From a checkpoint of a small mixture-of-experts model trained on Wikipedia: 14M parameters.
Below are experts of layer 4 (counted from 0) of a mixture-of-experts language model. Rows are named router (the router's row for the expert), up (a neuron's input weights, with its number), down (a neuron's output weights, with its number) and show model dimensions 0-127. Each number is 128 + 32 x the weight over its row's rms, rounded and kept within 0 to 255.
Before each expert's rows: "comes before" lists some tokens at least twice as common just after its tokens as in all text; "mostly gets" lists some tokens that are sent to it at least half of the time. This comes from a sample of Wikipedia text that the model never trained on. Tokens count by the router's weight.

# expert 5
comes before: "ated", "ation", "ed", "ations", "ement", "ing"
mostly gets: " stud", " compet", " particip", "ufact", " investig", " ann"
router [134 124 152 130 206  57 120 137  85 126 138 168 124 114 152  73  61 133 130 176 177 131 116 132 126 130  69 165 137 193  61 196 120 170 140 111 120 196 206 112 175 105 123 106 173 145 122 161 124 149  90 172 120  92 155 139 107 135  90  90 166 136 142 145 119  87 137  77 107 103  93 126 114 112 110  92 105 128 134 115 186 122 125  90 143 155  95  97 167 170 119  93 108 118 158 140 124 101 131  98 125 145 189  99 111 134 121 148 179 152 186 116 192 104 174 149 130 146 190 147 116 143 135 150 138 173 125 106]
up2 [155  96 151 115 112 131 150 124  88 131  80 121 146 153 130 169 145 140 135 145 129 136 102 179 141 111 103  95 121 150  93  94 114 171  84  96 146 142 134 147 122 184 170 160 132  77 161 102 111  80  91  89 140 101 130 115 173 142 127 102 180  95 130  98 131 150 150  67 142  95 124 154 125 109 134 142 133  87 103 115 115 103 172 171 175  57 122 168 148 122  97 203 123 168 147 172 153 203 120  99 138 150  64 136 146 142 157 144 160 155 211 102 132 122 128 203 191 140 188 187  56 153 124 116 116 138 134  93]
down2 [145 139 113 104 122 125 133 146 157 172 207 163 143 126  84 162 117  42  76  93 194 108 144 119 129 137 160 137 163 128 148 135 192  98 174 172 149 150  86 161 119 148 143 127 137 104  84 199 125 100 157 158 144 108 132 103  91 110 154 112  93 148  68 114 113 108 139 138 155  81 117  96 177 117 146 124 136 110 207 109 104  59 129 106 157 134 137  71 145 105 133 147 146  86 145 124 161 123 159 100  89 165  99 123 139  77 167  60  96  84 120 117 167 146 185 186  77 162 138 108  84 116 132 148 147 151 118 151]
up3 [166 101 138 133  98 111 104 111  95 135  84 167 125 186 158  57 131 121 113  48  93 139  52 127 127 134 146 120 119 127 108 108  96 152 121  61 133 100 155 166 118 163 104 120 178 132  87 180 163 109 136 159 169 102 139 106 130 113 113 157 123  87 170 111 129 193 170 123 166 133 172 133 119 129  87  80  97 164 164 114  87 105 173 135 107 149  95  99 123 155  96 108  68 109 153 132 151  96 110 153 163  95  80 146  85 162  60 126 121 153  95 183 108 133 191 150 116 133  71 134  80 193 134 113 156  90 102 137]
down3 [105  79  64 153  81 118 111 140 129 135 124 114 102 174 113 111 131 152 148  43 123 157 109 119  93 151 133  48 136 137  90 136 108 181 108 131 203 100  86 139 122 109  96 132  89 118 161  86  71 158 135 130 149 116 135 126 117 140  82 143 126 136 141 127 113  99 146 144 177 104 141 138  85 151 107 125 135 121 112 139 108 177 114 200 128 106  92 103  86 112  79 148 128 180  94 127 113 123  94 180 149 141  26  99 121  75  43 112 133 130 123 124 118  95 110 137 138 145  62  99 111 100  63 197 128 104 137 102]
up4 [130 168 149 113 178  93 144 141  94  91 123 102 169 186 154 117 130  43 103 112 140 129  98  80 145  72 144 114 148 138 163 149 149  33  86  94 127 117 151 138 150 110 120 122 137 113 122 180 109 105 143  91 138 158 133 122 113 132  85 121 220 119 145 113 135  93 135 112 108 101 176 141 166 131 139 138 130 120 100  85 100 110 113  66  92 152 103 114 136 107 109 147 137  84 182 162 110 126 193 135 168 146 167 115 114 144 168  63 118 216 149 103 157 154 160 126 139 108 167 136 147  98 134  83 168 135 218 140]
down4 [129 169 130 114 134  92 106  79 123 115  96 146 134 160 144 129  71 102 119 183  90 160 129 105 173 147 187 155 142 117 184 149  62 117  35 116 120 141 110 121  80 168  83  86 107 157  92 153 120 111  79  84  96 135 183 111 179 172 181  86 115 122 125 184  87 138  88 113 151  97  88 107 101 130 161 153  78  85 117 145 147 162 156 106 145 116 108 116 106  99 149 122 104 119 151  83 138 158 141 108 140 173 177 158 129  65 179 106 188 127 128 127 107 100 142 115 136 126 114  85 126 148 170 113 158 184 132 195]
up5 [161 111 130 154 181 184 113  79 101 156 117 117 114 107 105 136  88 128 140 133 164  75 108  45  91 114 154 129 100 165 118  93  78 121 103 100  99 197 111  67  75  91 154 166 132 138 102 132 172 104 141 132 124 117 123 108  78 141  97 162 175 211 111  99 130 160 128 121 126 137  68 153 130 123 101 114 115 139 103 145 123 158 102  70 151 141 191 125 153 174 119 133 117  66 126 125 145 158 112 114 131 139 128 174 169 169 114 144 141  84  98 185 154 128 165 165 169 128 166 156 132 148  87 182 151 105 119  39]
down5 [145  92  94 127 179 166  92  78 112 131  97 160 155 101 111 119  65 100 121  83 129 134  96 159 151 127 156 128 193 124 106 150 148 117  86 123 102 162 115 123 128 152  66 190 142 102 165 148 131 137  77 120 138 146 185 124 136 112 105 156 145  99 124 150 183 158 104 106 120 160 140 124 168 162 110 113  98 118 148 123 175 182 125  88 108 132 201 194  88 113 150  49  67  87 106  96  75 148  73 120 137 113 111 129 197 129 121 101 157 123 136  95 161 127 160 109 114 164  73 126 157 131 146 134  69 176 151 193]
up6 [105 114 140 157 155 150 162 113 114 197  99 139 184 123  48  93 158  87 133 115  53 152 155 126 168 112 122  72  91 146 114 146 166  99 115  95 128 169  84 162  54 130 118 157 134  76 144 123 126 122 113 131 170  82 116 131  83 135  64 129 119  77 106  60 126 181  86  78 119 123  83 135 156 132 103 149 146  93 108  83 130 102 170  96 190  92 134 114 175 137 105 155 166 132 113 122  96 114 132 132 104 121 139 128  87 180  51  85 106 163 160 192 152 161 140 139 132 104  82 150 110 136 130 152 149 128 129 149]
down6 [143 162 152 158 109 119 138 133 120 136 114 136 173 121 144 140  45 127 120 138 119 104 128  94 132 200 112 107 116 107 151 199 135  88 156  70 141  97  94 146 153 120 112 171 115 140 159 147 136 137 160  96  99 104 113  95 197 112 101 154  92 128 163  80  79 134 147 188  82 159 129 169 107 153  90 118 101 104 157  66 171 139 184 126 153 144  77 147 167 199 142 154  94 163  89 121 113 178  99 135 114 200 111 142 143  95 114 179 134 117 121 104 107 145  99 164  96 116 160  77  48 124  89  79 134 143  90 153]
up7 [165 140 147 159 127 168 181 127 145  39 164 142 169 153  99 115 118 159 177 106 127 179 172 135 130 131  67 111 175  76 142 122 121 146  77 108 175 149 171 142 152 124 164 120 110 118  57 147 148 183  81 103 129 110 122 125 148 149  77 155 224 116  94 139 104 117 103  79  98 115 124  96 161 137 133 171 159 112 145 130 110  92  98 107  93  98 134 136 145 208 180 170 102 124 163 108 133 179 151  73 134 117  71  95  97 160 162  95 140 140 155  90  97 130 155 153 135 110  97 124 109 133 121  94 116  73 112 110]
down7 [132 151 136 144 118 139 102 112 110 179 103 162 108 132  85 202 119 113 145 100  80 138 116 122 108  88 181 172 141 131 117  77 153 179  99 114 142 164 144 154 173  91 150  31 138 149 123 142  92 106 141 177 140 121 105 136 135 119  95  97 104 108 112  75 116 125 146 149 124 150 175 144 106 140 172 186 108 121 121 143  94 129 171 104 102  88  46  97 175  75 165 106  84 157 139 147 139 122 103 207 118 118 108 154 101 138  81 150  82  71 111 147  45 152 150  92 136 131  87 114 144 175 156 158  96  83 106 115]
up8 [151 138 159 130 113 167 127 149 120  94  88 123 133 132 158 133 138 143 162 186 157 133 143  80 113 126  94 126 125  24  99 153 152 125 147 158 136 136  96 127  92 133 158 133 131 150  78 163 139 148 114 119 112 115 111 147  56 127 141 141 119 146 167  83 184 150  79  59 139 118  83 133 102 131 109 152  78 158 106 140 156 125 146 145 102 198 130 147 210 119 133 114  97 116 219 122 108 197 128 143 129 194 122  73 114 131 217 107 133 107 143 141  76 114 153  96  93 105 151 130  59 171 127  99 136 119  95 146]
down8 [134 128 162  98 133 148 147 154 130 164 174 101 121  82 187 128 192 120 131  40 151  95  87 136 137  62 138 190 114 175 119 114 125 120  99 120 119 107 133  70 121 112 128  59 141 151 114  95  75  76 118 122 133 150 152 110  95 139 101 126 121 120 151 120 155 160 129 144 159 132  49 110 168 152  67 110 111 130 173  75  40 153 139 139 107 114 118 151  86 100 110 145 126  98  51 174 150 107  96 165 104 154 141 188 115 121 134 128 117 123  90 140 125 167  96 143 153 141 139 146 146 153 208 140 118  72 157 102]
up9 [136  84 111 106 178 126 132  74  99 130 133 131 168 134 139 140 138 129  74 102 125 102 168  62 139  92  73 103  90 110  98  99 121 173  89 159  76 138  94 117 125  72  94 138  98  75 203  90 177 119 103 131 166 170 114 103 116 137  82 158 132 153  63 145 149 199 146 141  63  79 118 162 112 146 110 141 135 167 129  90 120 118 155 126 113 139  80 105  77  66  91 101  86 106 141 171  76 115 118  72 150 145 141 177  87 124 118 182 100 133 127 142 146 162 111 152 146 136 119  63 118  96 147 105  99 101 118 166]
down9 [117 167 152 129 101 188 157 106  90 166 120 150 143 121 100 156 160 119 101 168 133 151 130 136 120  96 160 130 168 121 100 126 139 172 169  56  65  96 106  98  47 120 124 151 124 155 146  85 160  77 119 114  45 127 229  75  90 130 184 163 119 102 122 135 157 172 150 113  93 135 138  84 149 136 114 170 128 138 156 123  87  85 134 153 145 139 154 183 176 126 119 111 105 177 123 115 152 133 132  99 188  87 148  87 100 157  73 128 137 120 109 115 161 130 104 168 104  62  80 148 116 136 131  93  91 113  96 122]

# expert 81
comes before: "ion", "ions", "or", "ation", "ive", "ed"
mostly gets: "ruct", "ateg", " fact", "gress", " success", "ict"
router [156 116 128  61 182  55 104 137 105 131 136 103 119 145 176  87 104 120 160 111  94  90 130 132 225 143  74 131 150  65  69 108 120 164  69 135 128 143 146  65 113  80 130 105 138 164 129 139 136 123 119 164 151  94 112 102  87 138 151 105 110 125 121 119 116  96 108 103 122  86 117 135 119  97 111  67 122  90 106 136 152  93 107  83 144  95  50  99 162 169 139  89  94 129 123 212 124  60 102 107 116 124 162 147 147 130  84 148 187 104 114 152 162 131 149 133 150 117 126 108 174 188 135  80 113 145 161 150]
up0 [170 127 102 101 127 166 129 114 120 155 112 114 100 130 112 153 116  15 109 134 128 158 141 103  94 123 121  93 117 150 102 166 123  60  92 130  89 148 164 100  71 110 126 130 145 149 135 111 141  43 148 107  72  92 119 126 155 114 120 175 181 172  98 133 116 106 145 165 146 104  97  74 133 180 170 126 102 195 170 104 120 134 108 156 120  85 110 143 154 139 102 188 114  98 132 207 143  81 163  61 128 125 159 160 111  81 142 151 145 112 159 203 155 133 142 114 100  97 133  77 153 153 170 133 124 111 113  77]
down0 [104 164 108 123 192 173 100 121  97  84 115 166 164 103 121 135 122  83  69  95 126 100 114 129 143 121  66 126 182  68 125 126  83 149 101 102  96  97 133  50 124 104 121  57  83 151 134 126  82 132  99 152 125 103 143  91 202 105  96 153  89 130  99  95 106  84 130 152 137 166 132 120 187 119 111 116 125 122 101 101 125  49 113  94 160 140 105 170 130 123 148 127 108 121  87 151 100 127 114  61 112 128  87 202 122 131 172  94 157 152 156 120 149 109 179  90 122 143 161 163 152 118 173 161 153  69 172 143]
up1 [120  51 145  98 158  83 123 151  95 163 133  96 205 148 132 137 101  87  90  76 106 143 176 107 169 181 142 133  89 154  76 104 111  93 128 131 110 153 137 160  77 158 163 133 143  83 150 161 125 164 173 130 119 169 142 163 135 102 108 138 192 161 111 127 149 174  57 121 136  96 121 150 116 141  82  96 118 169  76  97 131  82 162 197 109  92 133 145 161 125 100  71 169  83 148 187  94 148  96 213 163  98 147 131 151 153 138 100  97 113 135  94 134 163 120  98 117 127 131 132 142 158 150 151 179 139 119 132]
down1 [ 96 122 143 154 214 127  67 132 154 114 122 185 165 116 129 184 101 122 172 127  76 129  72 173 147 166 124  96  96 117 105 123 121 178 168 106 171 132 160 135 122 119  71 129  90 131 160 107 117 133 154 141 138 118  79 149  84 147 135 105 127 133 190 140 130 118 114 109 155 173 173  55 100 112 119 121 124 131 163 114 141 134 100 154 144 163 134 148 140 163 116  91  82 139  93 176 175 137  86 110 133 226 163 123 131 154 131 182 177  87  86 176 162  72 141  96 173 112 150 134 100 131 138 196 147 157 140 165]
up2 [136 129 148  96 161  70 111 162  57 118 118 121 124 125  60 119 109 152 145 114 180 110 153 143 158  72 148 124 145 118 137 109 103  78  91 125 108 129 210 117 142 139 146 164 151  89 165 153 153  78 155 124 161 152 161 115 114 124 121 159 121  68 129 121 114 157 110 149  21 107 123 132 135 153 129 116 154 185 104 108 118  85 116 116 123  89 161 145 158 160 191 147 199 172 151 199 140 138 160  78 131 150 119 130  82 126 104 115 141  83 100 109 136 141 104  82  31 158 131 148 166 128 152 133 167  80 122 132]
down2 [144 168 155 101 126 138 127 148  85 171 138 143 136 122 104 110  81 169  81 111 119  52  75  75  84 126 198 112 135 155 127 100 101 120 152 113 127 209 138 117  83 178 127 104 127 156 133 165 166  97 175 129  82 111 145 116 137 105 110 160 117 118  99 149 143 137  81 161 183 112 134  70 128 104 114 109 181  99  57 168 130 174 112 106  78 114 134 123 154 109 140 127  92 114 210 133  57 118 147 171 188 155 146  86 144  73 135 103  93 105 136 166 120 136  79 124 177 139 133 121 144 116  82  90 132 162 129 159]
up3 [161  61 117  97  89 106 120 146 141 133  89 173 109 156  95 191 119 119 182  94 112 105  67 141 163 162 121 126  51 149 167 127  79 157  94 119  97  94 202 128 143  89 129 112 152 159  95 144 125 139 131  52 152  85 152 142 156 132 145 130 144 109 102  82 206 170  88 109 138 152 127 136  88 167 140 101 106 131  97 126 112  76 116  84 164 163  74 138 184 133 127  94  71  99 106 115 107 119  87  92 126 143 106 168 126 120 137 135  97 116 128 131 139 215 147 184 124  97 103 152 141 196 143 128 156 131 130 120]
down3 [110 148 133 111  96 144 126 114  77 111 113 138 162 131 143 110 164 144 123 112 103 163 173 112 113 109 144 117 157 101 134 100 167  77  99 106 139  99 140 112  53 129 105 121 115 104 129  61 139 115  70 153  97 171  95  89 153 147 147 140 157 172 166 121 140  96 179 155 160 137 109  44 157 121 142 137 186  86 138  84 102  58  53 114  74 120 152  93 114  95 114 198 141 132 161 191 141  85 113 138  84 169 103 106 139 179 147  96  90 135  84 184 114  96 159  96 105 111 139 144 142 114 127 177  82  96 133  72]
up4 [145 145 114  86 161 114 113 175 138 129 109 108  98 135 154 120 122 143 128 124 140 107 142 104  95 173 143 137 104 189 148 117 127 141 125  81 111 104  96  81 123 135 125 151 159 176  88 144  98 188 157 118  88 107 122  61 119 117 118 139 190 102 135 132  84 106 143 118 113 106 114 104 162 114 142 102 129 105  43 180 146 130 157 162 165 144 179 138 110 176 121 167 176 155 166 128 128 106 116 165 162 111 112 102 135 128 163 217 111 128 222  83 108 197  91 111  92 119 151 165  89 183 121 216 177 138 115 103]
down4 [152 162 137 178 121 125 107  77 157 124 191 126 135 172 181 110 139 131 196 147 152 137 127 117  83 107 130 113 116 121 119 173 117 142 197 166 141 133 142 134 201 152 165 107  90 156 118 197 125 131 114  94 146 111 151 121  73 137 128 112 128 170 111 123 105 156 202 101 112 130  85 122 187  88 131  78  95 132 101 113 118 113 116 169 116 105 179 132 107 170 119  98 155 138 119 126 127 170  92 202 111 128 100 113  81 140 109 185  98  87  81 104  69 136  72 148  75 158 144 102  83 127 106 179 168 160  87 172]
up5 [171  85 124  81 167 108 146 104  48 124  95 101  43 149 111  87  73 118 191 108 140 157  90  83 154  94 145 190 105 136  98  66 105  86  97 154 116 173 169 129 158 102 114 145 143 162 150 125 171 115 161 146 153 138 160  65  95 169 115 104 172 172 128 119 147  99 150 144 115  94 130 172 163 101 161 131 129 173 149 143 146 133 158 196 142 173 148 162 102 143  93  96 128 126 137 146 166  95 136  82 104 149  80 146 123 137  64 138 142 159  75 184 146 137 109 150 101 110 111 149  98 163 129  94 116 171 147 124]
down5 [144 163 128 137 165 149 104 114 142 194 139 160 167 121 136 100 123  95 105 118 136 156 167 138 130 151  84  99  99 135  92 179  92 135 141 115 127 147 168 106 159  95 146  76  97 121 166  96 136 151 156  80 134 168 159 152 165 140 124 113 153 133  93 123 113 109  61  63 110 127 167 171 103 132 120 130 123  96 117 153  85  98 210 125 148 114  59 119 131 111 144 103  54 161 107 180  95 123  40 118 132 120 117 125 125  72 127 170 180 109 150 128 168  88 161  99 204  96 106  79 176 109 123 207 116 141 112 131]
up6 [155 123 112 138 175 104  83 105 136  76 120 164 195 156 154 124 150  90 142  84 152  82 104 142 201 114 104 113 126 101  91 179 179 141  84 160 182 103  94 136 118 115 121 146 108 124 117 152 106 209 128  65 140 150 104 135 141  93 133 178 208 183 138 131 112 127  98 108 175 156  91 112 121 130 132 110 139 100 134 134 115 141 111 114 109 140 118 114 125  61 108  91  58 162 124 131 143 105  64  84 142 146 125  96  90 116 156 107 103 103  40 134  95  78 152  81 168  89 148  70 141 156 142 126 100  94 136 129]
down6 [ 84  32 117  99 147 124 193 134 145 104 129 144  38 143 164 157 112 149 169 118 171 132 146 126 114 144 128 135 177 100 143 131 128 151 103 194 141  47 120 165 127 172 114  98 105  89 133  52 103 111 168 168 128 101 111 106  97 185 119 109 137 158 138 127 133 172 154 131 180  80 129 115  49 152 125  84 127 155 131 115 115 136 119 185 102 134 168 133 145 163 126 156 181 135 116  74 166 165 113 115  76 142 168 100 101 100 102 138  91 133 120 140 176 133 149 126  75 100 180 160 129  91 108 113 136 146 143  92]
up7 [175 157  90  89  88 137 159 112 108 145 125 164  70 109 112  96 101  91 194 131 113 105 125 132  89  74 152 107 115 111 135 182 203 121 140 143  86 120 144 193 176 137 130 115 188 144 133 121 136 117 121 182 144 141 117 134 165  82 105 189 123 130 172 118 153 136 144  76 103  95 125 108 120 118  91 129 105 166 173 123 116 126 164 107 192 163 115 162 106  99 125 104  75 129 118 120 122  62 123 167 117 199 166 166  99 113 129 151 102 200 142  88  97 124 169 120 142  95 123 123 191  63 162  71 164 105 139 120]
down7 [112  62 117 150 111 145 111  76 109  58  89 140 160 133 104 121 111  95 116 155 128 145 115 123 155 108 138 115 104 130  79  64 106 213 102 136 115 130 157  94 117 162 179 122 122 137 105 133 114 106 113 149 115 121 146 123  86 114 154 106 128  85 166 120 169 167 119 179 167  47  92 150 131  92 140 113 154 150 129 137 107  98 125  75 139 143 127 109  99  56 143 117 146 151 126 181 189  85 103 116 150 106 116  60 124 174  99  98  76 145  45 132  98 145 159 146 134  59  79 107 125 153  97  81  80  72 146 142]

# expert 86
comes before: "ing", "ed", " of", "s", "ic", "y"
mostly gets: "ograph", " ext", "reat", " end", "ateg", "inct"
router [148 123 185  91 179 100  51 145  78 187 119 139  75 126  86 101 119 164 148 188 186 115 143 128 187  92 112 155 120 104 120  26 124 168 111  84 146 118 169 122 137  50  97 117 150 165 128 161 139 137 144  77 150 125 128 118  40 158 164 118 142 121  79  96 131 143 132 134 122  82 152 164 109  70 171  98  83  91 160 124 141 132 124 140 113 157  28 120 117 189 123 127 104 102 121 117 104 116 132 130 142 108 140 154 109 143 122 157 142 147 123  99 166 171 116  83 135 158 123 138 157 125 125 132 119 151 113 144]
up0 [127 113 104  81 131 152 109 202 125  89 113 130 166 173  94 125 110 178 168 131 103 134 122  64 174  53 105 139 145 170 126 164 175 161  44 137 144 150 133 145 109  96 148 136 113 105  89 163 145 137 159 106 113 174  79 108 134  67  74 127 169 159 142 141 182 114  98 109 130 152  85 131 154 161 101 151  91 173 100 135 135  97 129 130 121  91 126 180 123 165 135 101 159 110 147 138 102 113 153 101 132 187  96 103  96 194 134 168 131 161 122 186 103 162  85 183  93 130 190 132 124 108 176  70 138 108 133 137]
down0 [159  71 112 161 105 147 101 122  95 115  83 113  95 112  87 109 143  99 129 152 179 139  95 166 133 102 125 161 111 117 144 114 109 135 140 133  94 135 140 102  97 121  99 102 142 136 107 107 159  96 112  91 113 125 124  50 127 118 162 131  94 153 138 121 138 144  83 101  75 128 135 109  90 103 120  89 115 123  79  95 126 169  85 186 114 181 131  31 118  71 162 153 119  68  74 164 129 109  82 160 188 162  98 170 150 158 154 139  84 146  74 184 102 155 163 133  99  97 135 121 179 173  61  76 183 114 162 140]
up1 [175 102  97 107 139  98  94 141 171 128 121 149 192 160 157 130 102 135 143 155 148 143 156   6  67 127 169 111  90 176 150 117 167  94 130 138 102 148 156 135  94  82 136 123 115  66 124 156 121  67 175  82 144 128 157 109 139  73 126 156 153  83 129 149 198 161 171 103 135 128 142 153 135 126 116 116 156 130 112 138 129 124 202 151 150 139 123 155 168 121 107  90 146 145 137 182 120 130 179 124 197 107 166 181 148 105 103 172 148 100 153 180 152 150 154 130 165 136 150 142 127 101 138  73 104 109  84  78]
down1 [128 166  67 100 169 134 150 116 121  64 106 125 142 125 106 125  42 113  62 139 114 148 198 164 130 186 189 131 140 114 121 104  93 132 140 152  91 120 103 104 114 150 135 119 160 100  84 129 139 134 119 101 108 105  96  92  98 146 160 193 204  88  97 131 178 104 133 141 149 117 115 153 165 148 100  42 155  96  93 170 147 209 132 107 144 122 170 114 148 134 125  96 104 183 145 110 109 140 135 195 134  91 193 148 145 104 107  88 106 185 136 101 176 120 124 163 129 149 101 141 128 126 152 110 171 165 147 130]
up2 [186 108 153 166 138  98 130 159  32 164 120 130 110 141  91 180 127 155 107 157  77 130 161 104 186 125  85  73 127 161 169  99 148 160 124 154 193 143 146 131 206 126 102 124 117 180  81 179 153 169 134 105 115 187  89 103 136 138 125 111 173 101 206 121 121 139 153 103  70  96 162 105 153  99 147 118 135 207  97  98 111 128 109 108 136  95 127 136 159 121  89 112  86 117 148 137  59 168 141 159 173 147 118 145 120 140 111 123 126  87 131 113  93 104 117 116 179 107 118 161 123 131 148  92  95  79 112  89]
down2 [178 175 117 103 131 110 164 133 132 130 158 138  65 183 112 164 111 152  80 101 115 162 102 161 143 133 137 161 100 147 174 145 117 109  89 163 182  88 137 165 114 162 107  93 141  96  97 184 138 126 112 118  73  68 158  79 123 162 123 180 127 116 146 141  99  78 129 152 142 105  88 130 108  92 118 101  88 145 102 157 105 160 108 125 105 176 211 122 105 148 110  99  72 122 132 127  43 156 120 128 118 160 173 170  91 145 130 123 146 141 185 168 104 121  78 108  86 172  83 114 104 172 105 172  80 193 127 121]
up3 [ 84 111 132 191  93  87 150 116 104 174  98 210 108 202 103 115 152 149 122 131 151 161 118 162 234 159 144 136 115 131 197  94 153 115 134  80 101 174 136  50 134 136 176 132 121 102 108 126 153 134 166 149 127 153 114  73 145  83 147 186 128 126 106  94 104 164 104  79  70 146 115 103 123 146 121 138 142 106 137 151 119 111  61  84 149 151 127 146 112 165 110 177 109 102 174 145  95 105 170 116 144 156 115 171  82 116 148 178 139 168 122 120 130 125 138 121 131  36 115 145 137 108 153 141 145 148 113 120]
down3 [129 148 147 157 182  52  82  71  98  99 191 119 180 160  70 106 145 137  82 108 107 159 123 145 145 157 148 119 109  94 167 115 120 112  97 134 102 168  70  84 111 146 155 111 127 108 143 129 109 109  80  76 101 133 157 174 196  87 166 147  95 127 108 141 144 124  97 116 144 184  64 125 139  86 160 106  91 111 160 136 174 131 129  85 140 119 138  73 127 163 142  76  95 107 104 137  78 166  65 141 127 125  88 136 112 122 143 106 137 108 112 135 178 157  70 153 126 110 187 145  85 148 115 192 144 103 155 175]
up4 [142 106 118 148  63 137 133 130 109 109 123 202 142 143 106 136 120 166 112  81 113 112  71 123 130  85 130 161  62 162 150 150  95 135 117 135 105 121 122 151 172 100 161 163 140 105 132 135 161 129 142 125 129 140 120 110 134  98 101 172 122 159 155 120 111  79 200 161 133 181 132 150  60 113 210 129 173  89 152 123  98 115 123 170  99 179  75 154 129 226 175 167  46 160 129 171 109 137 126 167 145 127 167 138 206 133  88 127 156 119 155 159 104  98 115  94 129 127 165 106 135  76 165  88 121 147 127 140]
down4 [148 141 118  85 123 113  78 161 138 130 141  82  89 143 185 117  67 126 141 135 162 125 149 157 200 185  97 132 136 144 147 116 126  90 139 121 143 140 127 103 160  70 133 122 162  71 129 113 120 127 150 107 135 140 112 128  96 141 129 151  50 127  98 142 132 121 146 108 140 167  39 159 134 129 142  79 141 160 109  71 119 106  99  90 172  86 201 140  85 132 159 109  45 155 115 134  90  95 115 111 104 103 173 142  93 118 159  76 142 135  77 111 162 165 227  95  97 136 175 117 128 193 135 129 112 132 156 115]
up5 [186 138 102 121 112 150  98 130 113 148 103 140  87 158 105 102  74  87 151 137 168 107 152 137 168  73 175  96  98 155 133 216 168 167 122 108 129 167 130 147 116 106 132 172  79 144 101 120 145 117 127 104 125 150 104  80 138  84 122 128 135 157 127 133 156  38 126 191 126 100 117 161  95 110  96  74  97 154 155 120  50 127 156  96  93 135  91 129 173 159 169  73 111 149 130 166 151 141 120 113 186  97 127 104 138 153 164 185 135  97 127 182 118 141 197 200 135 177  99 148 117 149 149  81 145 140 142 127]
down5 [117 107  96  89 139 154 134  79 125  65  81 154 158 102 128 165 166 113 155 118  97 100 144  74 146 202 104 116 128  81  89 147 179 166 155 199 136 119  95 116 125 132 127 107 131 112 160  95  83 106  82 156 113 145 203 137 124 183 114 135 111 107 154  81  95  95  88  32 185 154 110 104 148  93  85 138 103 177  95 173 125 139 128 166 139 162 222 133 156 138 113 104  94 104 141 169 142 128 123 157 152 185 123 204 111 108 101 137  95  98 130 136 133 149 143 116 139  98 115 134 148 103 125 127  91 159 136 125]
up6 [151  78 157 125 151 187 122 130 192 162  95 154 128 156 131 112  91 125  81 163  92 127 151  95 167 157 111  84  95 145 127 106 191 189 146 156 103 118 122  77 106 106 107 102  94 154  16 136 120 107 150 193 113 126 111 138 149 137 125 180 125 166  84 109 117 114 183  72  98 117 104 127 124 140 142 119 122 130 132 185 126 109 134 171 146  63  80 105 186 165 125  92 112 142 123 189 111 120 113  90 182 149 151 140 142 198 149 132  99  97 102 144 134 135 138 125 105 125  97  70 110 150 137  64 135 172 153 155]
down6 [159  99 163 120 120 166 153 102 112 179 139 128 122 141 176 148 152 107 103 106 153 115 151 103 123 146 133 130 122 135 115 121 173 171 164  97 129 154 170 126 170 117 119 131  88 109 161 152  99  54 173 147 123 146  82 171 152 154 110 151  62 144 135 120 154  82 197 167 161 106 166 163 186 104 170 129 115  48 135 119 165  62 120  66 196 127 174  82 152 140 139 148 102 168 127 130 108  64 130 100 149 138 125 110 130 124  82 140 136 198 114 172 153  98 141  80 145 179  68 134 191 128 133 140  88 150 132 105]
up7 [147 100 115 125  92 134 141 119 138  98 156 153 110 156 130 159 155 142 143 192 174 149 131 144  47 116 122 131 120 139 132 125 140 129 158 123 164 123  84  91 114 106 110 140 152  58  42 145 152 131 147  72  66 103 175 147 160 105 111 146 129 125 183 106 119 210 118 159  75  90 148 154 174 115 172 171  92 123 110  84 147  75 167 173 159 181 145 194 127 139 122 127 127  97 160 107 153 123 151  81 134 104  86 135 151 137 160 126  75 105 143 133 102 155 136 143 153 148 187 135  92 149 108  41 191 109 113 118]
down7 [121  69 104 163 139 139 163 100 133 149 178 147  79 191  97 135 141  83 126  90 105 113 116 131  91 107 141 126 196 112  97 112 174 115  78 170 128 169 154 163 109 150 116  41 137 127 136 102  81  93 137  98 118 173 129 145 186 189 141 127  93 153 137 143 137 161 136 157 147 116 118 108 105 107 126 187  72  97 148 150 139  64 140 128 143 131 111 112 137  99 154 111 100 161 186 162 162 105 124 133 156 125 141 102 148 108 125 136  94 178 143 132 170 124 179 103 146 155  61 158  92 140  90  78 137  34  74 172]